From a checkpoint of a small mixture-of-experts model trained on Wikipedia.
Experts: 1 pick a token, a sigmoid router.
Training: a variant of Muon for the experts, 4699 steps.
Below are experts of layer 4 (counted from 0) of a mixture-of-experts language model. Rows are named router (the router's row for the expert), gate (a neuron's input weights, with its number), up (a neuron's input weights, with its number), down (a neuron's output weights, with its number) and show model dimensions 0-63. Each number is 128 + 32 x the weight over its row's rms, rounded and kept within 0 to 255. Numbers have three digits each.
After each expert's rows: "comes before" lists some tokens at least twice as common just after its tokens as in all text; "mostly gets" lists some tokens that are sent to it at least half of the time. This comes from a sample of Wikipedia text that the model never trained on. Tokens count by the router's weight.

# expert 3
router:124137154135119137147045139146176079109131110131175088140175155113105104144131179087188063118100084135139151051143118119093131137155114108110151212119076113142182175129121113136100116101064143
gate12:140106120118152129126143070188137103144081099135114183147191151114134036092106089162133112128086154132153176063132127140129103082144087133099109108142134140131101123203182139147159108118059087
up12:117128185157102137171142149090104145163141184149095066110149164105150121152148138126120124133146153108153125067097087161097159114082155107100143119146151144125128118059134137143166063079101160
down12:128159058114081163087127150109167095149156129177124169115120116120084148128164179109130157128156194107139152146180167067159166045134053173148109118131115095141114153125166065130133175191115069
gate13:128152198128082135159128163167139112111092120160111146106140085195139118173163154113117144067105153091159078104110143091121161179125113123109097133072037113103101162125087151122142145109092127
up13:114142155129106098150046211079100127130091153067147139111112108168089116143128151144114068106086124168139121155143133103119120157097144106156168111099089128065129120147158147142129123090108155
down13:143096093113164124130125153155111164066117171122151106171125148150120160149144134114104123087140127092084060116104102113119159128122151182103125149109105142156116077109118142095149144134113109
gate14:124113110124117059177123063138113078148149123147163128195142150176101134110151121147107127084112164146146163129172070166071092110167104112113154124133168153125107113147108139092103115128140133
up14:135115109115100105123108123161109068151145150087107119138108129103133150126080160182116170147118125139171141076096143138156094151073126115130128076145115134156143157154120089102106143162092066
down14:164082126116111112128159136139088063094171127074109111180100138152134101143201080183138163133162141151117145168063068147116114173156085146134110157085084136112131162126170130150093108097176125
comes before: " the", " a", " his", " be", " their", " its"
mostly gets: " against", " into", " between", " around", " from", " about"

# expert 12
router:123106113155130172108096109076192081134180121143144178101067125150137144161133185129083129141122127110155113109093062121078104145114072169082067117122133142105144129149159116096115111176128147
gate0:089145165139136113096182102116124152143088144082159142151071120156113082186102158153090164193101106097096110122106096140124099103060089141117133180138175200112119171108143138116148068116104089
up0:156148105129086105156130168114120177117175138192175181128159094111127121148113122066167120120094146140108112127117159146140022132122149010145120150108086164110107177122117097134170159153045143
down0:127175100187160107125153156128089200081151128190126112213128071165078159105080182154137075143220117143162099101129169150095115133114086092143117157130113110218188123151096147157103164158169142
gate1:122139100133122155113168192102172132178172157116153088142128110131149109102185129143179070105104114080099109087134156116169081118121070089099120112127113135142152160131109158162168126067089141
up1:123141174113177148100136058137156159084140178164158080079106104075176112152102099131102153094093126095137139143110108159105140120099148145153065113151147119124111115149072176016189147114125104
down1:134100136139163163136122098128093111093121140134144095194090083095151153144094129132121176110123086132111084156120112094090132137130096105097137154128111053084098144167119143068156218162165093
gate2:129115175145128141163152124105137116201110131094129093137130128139123097160125122070169068100091125120100153104114181122133132110085133060137102138077128119147115167137115144082093119110131152
up2:166093115071099091115180121165095093136096141121098102104118116125093166117112197131173180103048170142116139138082161124109086146127115182104060149137046079151088085068167121153156144147121137
down2:142097159124114099102161187120052138150109124074115097087180165110157088122070119127130122152122150160110091136147112109139078059080122138122123133136089138120112104080169106122143146113094145
comes before: " of", ",", ".", ".\n\n", "'s", " was"
mostly gets: " University", " World", " House", " Army", " School", " Council"

# expert 31
router:094124154142074158167018147165186044078156124154110142152136168143125132158105156100230098129103123065120177099192103128155128116133077127065175159134134164167102128098141117155124117142086144
gate0:115134153166033192154157174174132175078198140168136196143114128176104106129113137146187155116157209096130159124108121159156130102157134138140089153060126099135074148173144100142182047141115150
up0:100188126130115139086148181148122075157113149121096116103105160157139121127136118077171139147138135114147136098182116146067118140141190166054131125139069131112165142091093113145097113126074101
down0:123205077134088158172152179112112137095090115122167106102183127111100087126135184112113156159129107121122115173136151136121147127093151112119114139127114160061096118077089103182200142092105136
gate1:183134143114094095090094200140141090079140168199070117117126129144101176106183188097153167155110166112118094170127186161147120080162139105123144138130106145124127160115147113133104129108202060
up1:112080137100101095155123165133111095175055164120152115121094142198139201083122101121156114166123139072088156128122127128150118094194159161114119196188165127156119098146118137156128153142114129
down1:163119109161125131122146155146161080105125121110071137126125180104106134120228142159106123157084120121122160063147150114155226112116155084094107132115134159164150160111135174174120169117120130
gate2:173110102131160109084115116163107114120189149111111115025123153079111122171175113073193179140153093126124144133134055139090165119142148052027100123101158140129139116100108148115161121135143174
up2:125111172130120094141112113132090116109128122129100131118111187126165128143135177104110108141130159076149074160064132086153134209146123158132143165088146109103136136152114116101151142134124132
down2:090129103155109149171126120101151132116100117123158155087110156125106188176104121131133129115132143101149155125224140152134120084125123137107111101145100165142098114159151090133159097092104172
comes before: " to", " the", " in", " by", " a", " that"
mostly gets: " began", " announced", " won", " used", " him", " joined"

# expert 15
router:123114114123120190125070141146164089098153118100137118132110127135152155111178098151161137163122064136117142107058145109116141186084089218162078122083154148125123196116120078207155204133085180
gate0:045192133184104147112095181097195116163149133094219131159119137162107154115098160111173144135049117167102134139115102083133097125149150101155123106081123112130125107124141107140111202136143090
up0:182125160118224122160196202114160127104099183144165125124117144134108151128137058200083108092133103133123097133160120157090176115104171101157159145120121133093138128135201121132166139125117116
down0:081072139184151157181126135111132133141125082116121121136112154135126112147116161141160140134137099123123144088053215162076158094133071098088131047085130052143071129123066114140125135102120139
gate1:172075111177151091173110173108126160137136170068133074096125163128141064118146127151132102101150145120090141090125185100084117097070142124060096095139101150108141148111117112153123079169123153
up1:085206110129179133129141143143092077118190135125096157102124156123146095143130146110131111132123043134153099157125136163098095073141121100099158077162167109118135144123126146119145153132110154
down1:140155153144173084143118131165074114187164159153101109132106147159147146089118157142056092070117106132133050162148121124096134163114167120127138187081101116085173106159129133115162153153071117
gate2:145133102099146134139055155121143121094181092119110113110155138112134128163084083147126096104103091145113116157105086109135139153136104125109093148109129184120164154117137102159133124069104128
up2:127130112168157104149147123091099116124111101086058114173099155130121099162140152137075138098158165093167112120110081151110134096156145117124149082113114182156111100103113131149155115124154111
down2:113135102148106138169102099111154129118108085189142139120133142137135118142094114117088156131115182149047108129165104167103103116126143135155106103101082049167107081139190140170155156169122120
comes before: " |", " of", ",", "\n", ":", " and"
mostly gets: "itions", "ories", "ments", "ults", " information", " —"

# expert 21
router:135170131108092180154112140141177060161146149134123095167148109152098194138160137143136117148114114123144165119084072122111126110135119137097107115098178122195147147086105109095108169063124081
gate0:131148176131140128150108140166163101120197093075091181125154082165135151130067142146097175074154120145168104119150200094115140140147125105124167095119081107105082090190086103137162150150103069
up0:087102115153170145134165083185096122047082117110136134134078127154092075120140113144122130122104145160126128087146143088103094059055117135099121122108116111145141134161138144087170110156120159
down0:150105107106146122163068085075115122119125113170139101094101112103136157117197156152138139163139057136134141071134112117107109153131117135156144113148177105100103064113095116080187129152210138
gate1:157156190201086185076098123174100153125093135129155101170091108133108083134109186161148135127137157118168098137098110121097155117070139105158148125087108065121129163137089141078080125126100112
up1:106091188152145074167178104107151124106150117122133140096165148169095109115095087095117110115089194134134165145071154110149182090109157181119119155057092118114146169138116158129139138123117125
down1:151105042143117066174162173082150128071153124108108119094080151179094162193124176117138153104103111109084130060121154125161150099099139129132147081146112142109127101147103162192154055133130163
gate2:119206142146189126128119171100151068097089139161082134124141157125119082139095138154123125107186192176131111127091096208080184132155139075100116126148140146138132107144120081148123122090143123
up2:099096144132139072186157125098105114153169115151153160161180183092180120124184112133092146129130138123165144117139149154095136099122170138126098134120155169122122084073104123135134146153121148
down2:126120137141123116123071138192109115164091108170143129153133150107138147173124152123123187087103096119142182152176053113111102097165146122083137106150125128130147123127104112080138143147134105
comes before: " ", " •", " Born", " S", " P", " D"
mostly gets: "-", "|", "====", "–"

# expert 10
router:125109192116154191157123117186161086194137156182149098080135084126081151127199122125100087180075143100100186155081127085106102127122102159122185165106160117110133147100168079122137117136084117
gate0:093109174128192118115133115143117174142112108183069162093164149159186110113114172130157183119093076113120150132141145136182146082197128104054089118165095126149092176111110144123133181136129161
up0:159118061143178089122177153072197135133086133141182158147062154105126128021136139120139074142148105096147063085166117143189148189130145150141156166170146133170141106121111155161169128155122152
down0:147166084087166138122129121153166128124160166126111183177102138154097148151096135151156151132129062102132138170148124152155183142128083090103057105149128151114134177140116135124119135151112110
gate1:119136160127107170193102143125134118140137119117176061104150132146131132082177154112089137172119164091115146089129162137105173071119060107166170116196135110095092138093119121127131163121170154
up1:144157100119112084106103079150114084143133164160125132122138156149095137149122206077183148142168098143114091161097118174126080075210130150104109116113089145099117120152110128110141100146154058
down1:134110101116029149181164136139055154131062075068085161120135149139191159132113131132121107060158096111118086125140137185135149106153142113118171158119100210153085074120142163161111125103053129
gate2:100185111137187156127128134098145148085157156089098113156155118075123156129047169070044128205112127123145195116093133145139150149071130140116133132163156113140127107182131234107133081106106139
up2:099143060173111183113071189149103159104160077128106141133138119127095173102071154159164123159116143144070155121174070143129199178164112149175134141096084182159110096091059158181113110133063159
down2:185124114140136101136140099158128138140122152107140051150126088052121145138179085161158108159145097142183095061108203106080108122139121144082168137151080126102168060189160077112118167114159105
comes before: " ", "inal", "red", "ort", "ootball", "eat"
mostly gets: " def", " sp", " F", "ef", "-f", ":"

# expert 4
router:122119116128104171094120075160150113121177119117166128150080102141094119038152133172125105113049113055152129135160096130151087110104119164092156166176159172079087167065176115143085158124079154
gate12:153124093104164161141134070156153143159073155120065172128089141076136116096093121155111160138114107123105149156140080153105132150166118115158100153188155130191049085123159150079109148090170209
up12:115106113156103145163126133079170120159131109164047130088104139103130128170114080091125118100153098125188103143130105194103123104086169097079092127126136117158110146133121155147160130124113138
down12:125061061105121100112104104167108111139168165112141121135151096116137118160145130158146125141146110108140149098153065115145156184083117156076100183070111090140156147154105127142085153132168127
gate13:116133157161153109145115079125148126162168104145208131089058084086068175097093164170152122103189112089118141112100146154130057137118182165155150105065128109097161150180205146135117028064120177
up13:144094133106126149117100082128117106138138084094106142058120111138131105095210168101104139146127100144129111122137175141088136072131116158121162044134202173154087068136126063088113112150160076
down13:141130101106044139102129117123135140171147130105133176110128073141156179151125137128077096079100118132140104128150097130105096123085157104137051167165110166137193142169088162123111119094082111
gate14:143061165163140108124176121102155127124132085129163092136129106127142135155155142081114097149098155112116133100099168151177145141117127161133073112133196106135168165128143131152088123128087146
up14:113190083166151108105138130087087122124181210117096124166091123149089121107066132101121157093162103151103129097125104108136148117179160088119117130160093162066119121134140085027146151115110129
down14:120144106134094150132102142163139147166157114056091179096053071152124107149103161139099146066099182169174131090138153131115128152101178148130064104119165132097128113144112117040181072109108160
comes before: ",", "a", "o", " (", "e", "s"
mostly gets: "ev", "ald", "ipp", " Angel", "ailway", "ov"

# expert 16
router:175141134108082168118082143138109105198158149119164121135080188091128198148079151165163183103107139123157171124082084141094109204135135113111191209083159095160166127154084169142091168182106149
gate12:100166145083165178111136169151143127101097132131089148104116172084138177122149177111105191123116092184126099136151091153173120124129109145138174127145185117113096157141092070190159147139105134
up12:148088151117169164137177124083172100142194082130088100099111116116138153104079206184119175129133148116119133089078150132091176153175108078085134054172141119109104152100131122079155152160156156
down12:151050204139133108067099103139153170132163128144177097119092159153125103097113086130136131125109144178146095112131133111080084141136185060121083090099118130100157127132181108161176141076138182
gate13:161093161182107142116132135147082059104117104137087121147054141150162164086140135112102218106172104175120134075159143098133137110146162118122145130087101142175183131146158123148147125119126176
up13:153132125152086148126120071160102099139110129144140194114111118114148100147126150050041092132152134110055171106128136153185124176108139139132188124124131081147166141164125080142114125145145092
down13:123158118108167132106103133155114113156072123102128133168151162164122142133187135122094144097142051092166112148158068138063107136114147073164153106078103078126083175142113175100075094141069129
gate14:134085160094098120106101085167074149164162141020168173101136134128158097152104162109101171092174080144063157134077104144134114068143096134132123127148081141121077182094109112145080124135112182
up14:130117160198073181137144171161097177084148095150139157186119088207116140128173120089113159203131127104106085163159114097087109103109072137130145099108100187165082145133160086095139076085118105
down14:117178084131143155118065183157121127091121125169087123102073098147137146089124116071113099137165067081107079081106110117085126181118107078129151094136113156138170105073134161061082111157102093
comes before: " |", ")", " |\n", ".", "%", " ("
mostly gets: " million", " km", "x", " ft", "00", "illion"

# expert 26
router:106196115189116176118075131097127104132174166153119117113078115194120129122074102146131081089073132082134116136146091145113154159126054156095128135124122093162145156153101089149159171160082108
gate12:115167116159176167026176171102142040096097112200177160142162129129116172160132086092136127147114132125101130083137146175151112134093112140105151135182139106159110088106174043158147090093123155
up12:148118139109129088189118078115109094158130131130172115096146091178066112120145170117115120153172128075128121121125139072127082157124189107145085134082140134135066125094105179117138176096070139
down12:118117191121117150143109188114078125142145112094139085131134112183178070135118191135077077128093123138133148117122080098150119165149102136109162108149096176157171063148127084103189115076168195
gate13:096137153083132133144088137119133124122103140160106150103169141121171143118157178182099119165131160148129164160121146147112125141109159138150100085112140090083136149146154097187101159139136145
up13:082100131174144152150129137151107104147108204081101099138131110122099108066117186168172159128082101134131100130112176047118152141185103022159140133076155100113131102145144145184148165151126100
down13:174125157178122110122162179104130177138105131133209168179123065169150137174137111082135139164113153087032109139138129149127110069134102126151107147092071158120119107155125098116127092107139113
gate14:160154100139071036164100155101095104082161146112174151179154110071176114086152095118149156111114189143156127111141088133097130133117144130146125097132097132207082147176130134138199108162137122
up14:161154048146138183136168105180131117150121112147097115115176121139147150070154097115207114185132104150145138109126141146184139135126100096174133093115150133104155160133114156091099076138144141
down14:131125121132132116142172155149150107145149092049181170115156073165088126156129087128132163055161187187158136148129108171185171118129119136126139155081115129072113137133035124082099116092119139
comes before: " ", "%", ".", " |\n", "0", "otes"
mostly gets: "″", "″N", "′", "°N", "°", " ·"

# expert 18
router:177147144163127178148082139182163067136166155122140131175106154178139126138110181093199108112093091115141174103114088103110146152098078179141083134160152110178168206128091086159122174168097112
gate12:129121115120116138121091183103183138077122119151221146139177109147102057177079086148119145152097146097171160173150159181112143113111138183148129078154112075178083112107096128105109095146107125
up12:161105177144102087128125140141072156102104122119071134112123124168065126157131103141078127166134114182108183113150098105098115147135119090086142177096120160056125111152107057101062086151075082
down12:147116148185088103147101128078128135154129126179126201091151129180089162082195140168124115163125113150144131122098133126122113118123059139167148094117188110091132127153084191109170189064152126
gate13:116074177112149137084148167126165064111140167188042087158156119117112119109106105090144189094088121147075108127074144128072094081102118147138134067108085134213146163149112118077127119177153166
up13:120125171155138148125168124115120105071129144106096164100094163149136160103096115159104107138168084115149170069110114130150114179117085160086123085102151086146186121142099094121100128150182130
down13:127114093120094143119141093083122152088113054087138079041154159109194168148122059127127129133114171154164136155138114070155136070135055156092069157184147121128079142099065120135142188164138157
gate14:148156089152092115082090180121174094122137104095088200120075088165112094145133171143112132165128118074089141127109056143105148163156190205157135096110107061201111140104166178120156132103136146
up14:191134127137122174119140149084127134110076140094086078091114148097151132154151126160133099101135100186110115173156140097105077094113133175123146150153125089124156155137117167119150129122111087
down14:118069157121147053146123080138137141118186171107162095188162149118099121089109101082142193129104101082147114114109136130128099120127104115154119065091141096100087151141138124103098101123123114
comes before: " The", " He", " In", " It", " She", " This"
mostly gets: ").", ".", "\".", ".\"", " ."

# expert 22
router:139129144186149166105111171170153099158154163107118132100104101131121136109084138149189118121109080105123170099069115092118130098148124231133152137125169119146124219067153152102140130085098174
gate12:177203084140153158126087144099173095123118125187169125160119113114143087134169051112099116168076068147121156112128088193106150106091139160149127103156078102088130097182201066089123105132115127
up12:109133119142130106111121130096159139088072137063128134156129148117159106146111085142133126158101090117180062082122126077167136096166155065066185095169167077148125089103143093186093115146116147
down12:160142167132104150107126148166164082115155120147178116121110177110146153149140123111085075121162120084129149120222182114101134142095131137159142148167151086175140128170143145149160153138080136
gate13:064195090068107174073137084119049126079132151167146118144103138112147186155135141125076106125134155141081122108098082124141178110165168113151145138164147120168130156116142108192115169144115111
up13:141171139143081135138106097125185129083132124123140113119162146127114109112110145137152169161135137111108119131149126133066170167154161156153134145130137178104052141126060120122152106169134152
down13:101108118139103084093150100170120056122169145111026140159191151185132129176114142116122081096116129142142167157132110166113147130137099156120119099130103129057145104132172132109075095093125141
gate14:148083091081144132176141081141091103111123135150079159158159123165113101085165169110139140161137149140147141064104111154092144076066157118128134122139159217098127126105148207126113184154113192
up14:120146113064122160144144111176125151080121168110107161139117152127151127119140155149127128167168179161147125127169184163121154157150094140133055084131131111148106134156140157146133111177136125
down14:114177182125127097111106090104135125100202134151131046109102169131086124094204159088176092144155157168124094098158123153152122180137042141115191110131128141156151151154117134142091105152057142
comes before: "-", "|", "==", "The", "===", "In"
mostly gets: "\n", "\n\n", ".\n\n", ")\n", ".\n", " =\n\n"

# expert 8
router:144121146115125150095112113143170087152188168160173122138123122155118110102081127106132154151148129110124161123139123110090163108140088156106154166129073114146163189089169174145085156189093158
gate12:116122159133120066158138101062171118167154164152104149165182066150145117146163101069152097139155123148172092148116147127139158175183123062135140112123083208125120148171126156112176109093074093
up12:113123109149131094073192167116111178136143226147095166062111105086137119135133128187054123119118088150127147168089169149135098121136167134174111114133129173119130108138155140144158123160115135
down12:089155144119128142116126173128184122132085100138163185111120113106139120131167159206161123130168101135108088084102093174120143194139135129083079131132060108077118085150112103115079205152091100
gate13:120106119118105099075112153124161141188141116139133157097129110121157163127142185134137205114111135098237104094114161141126116078158123146114128129171168104201146102104147151091084112128114114
up13:115117081079148143127135058136156183130109164130173106102137149134133098192101124102206131088135149192110165184142152105129135134078138113166142107154054157100108164153067107194129120131181131
down13:151133089107172126082109153113135128123098128181128129102142061144143125089106104107097134084130119142123074178127101129149162117083119073095117120145148108114117143175133093112144168171073143
gate14:125137113113118116126139177197083092141130061098144131164140135130121143134060134143053152117145110109094154137113140083156051132132075103119135105172099171189118139117141169127150113107103146
up14:093131150186152139102047174119120155132110111127110164167137127126163140124155112124115159087135181162131138140143129125154123182132176109100070159093206102086145116108091121099102164123124111
down14:124130124148092139158075176142183125160115121123092130075139103138090094201112131123116083125111132096161083115102137110153116135176107138213068097137155153114203092080153120167148126128102116
comes before: ":", "er", "ed", "s", "ing", " football"
mostly gets: " Born", " lead", "merican", " Best", " football", " sing"

# expert 2
router:108114143135066163118092158153165108125172176085153111128151092116105175152142117114112125121080105093101127127111124042123081102124052138095131106074061168146120201142110093112107143180120152
gate0:148188126170110146071095133163185142107152116108152117141159190148140168148121111091148053127149155168141147097184127141152136143171150161075175171160160108081168140148090147070156092072145060
up0:115198118084064059147130132181161066103103069189113152106185176131108131102131177151172126076103158140146103104083151157157146134131066146169144051113127115105110133116130091179142107125147074
down0:130162137155147138136114116053059182085151114238122103117097154150159156086134161167108183176129110154160138168163085143125084192104113186151098113118131115160124204137098103183121109142134163
gate1:120106164089079095132169088170132082165131116133131137148114112118149099094140093102097084118109158056092137085103119057153097172081139132151129114083113102099177147154108120130103079104153114
up1:099172137172129143164152145184083087146108102070163150126156113147109108122080132135102120191118170157125114060126173086144168151135119095111134129114154066119103129126106153130148123133105131
down1:134165091120091177145114151132120111157125159133136128091105177152105143154146088142210127078084165144110165072100151134121127176184118164168147105139182118162106194105110133120087157136100097
gate2:136150138100069164094146188068163134172145098112139120089145096091099153134119151096143128075118143146114134216114094088132126171099071147170149147127098135151134163147117128107122069152137066
up2:144166137165131087085149102085142134146146110077185114158100118145137084101143165200138116104104183101133156076149136162161177115150151114136142102152143129091121087117161135123185120145016141
down2:140134092114122123150085187100124110130129100158149149146085084173119064139089082163164111142125088159092146109102067091163148149147121137055173175166119133124122057112143145132159139083131106
comes before: " |", " and", " is", " (", " |\n", " which"
mostly gets: ")", "\",", "}", "]", ");", "',"

# expert 14
router:127154142148161109088099136100114094143190132164159138149122079144075155164194098131145058150145101152145167071113108111051108128067088140114101147138139115115122201083159128157138128094074180
gate12:078164152089120110124131145148145128160115115159058126080132016092092090163140211101190112098106228142213183131118106126118129126155174101180143154107196139131081186129074138151132138130096099
up12:080109149152105112126146136123123144185155123106156111115121162158132044102141127127131094225129075095140091081105160164120123206081106111083113092131129096148161107134081088134096124145120156
down12:162154147155124096146087134120127170155139152135142091150117081124102113082086139088135114124159087083136147157122159103157131153147131097156106117087123132151160161163132164126171164125130125
gate13:146096075115134101174135145171091086116112160108102093136126164139132082138148087123173160143069132007152184076134116095130205158130107116128145153102180145116107105130136122140124108140085104
up13:105124124104156143172131142129166151083150127146099141134115148117102194133082174142134099095145174106144097151150067112097154115105140108168110162116112199137128099171109181096115099139175057
down13:053093150163146132117089100159125132013159178159128135121131080108159143146138169068109122094142140073160100110115136137132123070190137139179196164138122120160132097061211116087100176147120186
gate14:155113080145122081130118058090146088143106098077126128075073168110124128155156154140134094139083195101173128175127147109101128143158181105121156115170133162152152093122121140136109166093124105
up14:133088070155142125079129105140129125117144129153163133161137138115143175126142117113146172084125141142190146076145103210155102164139119160190150165152105130102146118098151150134132140128107115
down14:156138113099157132146106118129096139144117118103104168184131154106132180094121113089145110165113136173170133142132113197200147146115130143108079070115120103095093132144167057074126180119155106
comes before: ",", " |", "09", "07", "05", "08"
mostly gets: "19", "20", "18", "17", "29", "27"

# expert 11
router:155183111146127186187095118089153112178129160131107134079123142117064141108138168109170111137066055119179153122125135124064063193105104118077127163153119082166099139123176128139098112158098151
gate0:174092176129159108117161144102145153127117194129069108149092119124125150125140152164211142180117150184183125104129068156090132152147128072128160095153114101090183053131116203041135142050107157
up0:118154187161148158123143158061119106149165124134129129099131093133115099089168157093107077092091150205061108147141103162075116138142147152083148101178140184190128166105132125121122111102139112
down0:085123116126148102162088153155159132144151164103155108150108119108182102126101111152110194148147135117141083121132155122133130158123146175145098163109102110208121091135117103166121136091144124
gate1:158119094083045138100188112084151205123102157183148146122128123106121134137155075118102152054167143131059198110124135104140111117158185167146153099157146115148107135138134074164048165129118163
up1:092153117133071128149133166116079129131090190144152131156131062112148101108156150175127111133115129133168101096094136095133108156089122153156173132121147106138060139170120129138108198117100087
down1:127131166115147182168152177134105147093109081136095135163145162089138164092097115136230166118170079118160122150147145133150151125177111208143125164109185116143096135176080110116137082132145159
gate2:153150167175135123095107166109205111105078116097141179143063139129092130113127175089128116144056081142115180102114121152185084126109170145071196083158101140077130167119116086128149125110094129
up2:171129166110066141156097124117133166156108070202089088158123145125144195174093144129062120181136130172167154118124133117112149175144077124091151034086113114103142132134166135078164111142132084
down2:069102109133137116104124074112102119164095154093089106153114228151155144076069163122125071141190173132135053099141076103143133126122091138113124106085136129084163082070160148138116126156091105
comes before: ",", " and", ".", " in", " of", "\n"
mostly gets: " water", "iness", "self", "alth", "hip", "ical"

# expert 9
router:132113185177150111099127152119129080125194116117111143170099120154115147097069137126144090160123121085149106060136113049107145094084119143115068220125155136141130109125151118082114138141100159
gate6:222146166117164158153144075157077075161177164121099143059143171143106129146122106146159058126084081103106102155132122145134112127159132100121112122094082127127141131188145149102088117123079195
up6:130121126107068123139139064114226156132079125102123120157086083144094140162172141145109118074171170171141154056102160074107174182164094156102145084130073132118078156153113123104124124159107084
down6:150140144167120168172131162109202127076103113149166114145144154094142151107133155156127159093087140142122147073080167135138073152107174096130058095066097127122153161146098145040115089160118074
gate7:160144141159150140117165089187136174130137219103170117097111114152127082117181147086122087154139142140185137174111152132087123125085118134134157121099167149107129130135064152111141126179170112
up7:137142172093128076169073097102160119137128137089144100133169148183136079149146190105091144138095145176113168117137156115153072137105090111112160165157159170191091123102141111072102112149089184
down7:151099158116136111078113021114031143156110086158162106087199148046136134128134116152191115108198176131111074117132142161138173070117122125148120091165060087126069129111081138044113140091157134
gate8:125149147089093124157062184103080089126101127143095091127095107054124117157142125154165076159143157137131135080115189141179092152131126082129122116112084183165118116140135133090105090133111082
up8:116141152130116105046095090178106133103114117130134080195125096152112102124162114110159134145150028123139115097152172130062099133099099086148092176135147147055138153135121144149105161139177174
down8:165158157032106126108126195115147138138144145082114124145134140125193135134084127152180138158119083182173119126114131078068127126106130202041080194098118145157088097125092151116120103096114129
comes before: "19", "20", "p", "ar", "m", "in"
mostly gets: "um", " qu", " im", " prom", " Qu", " hel"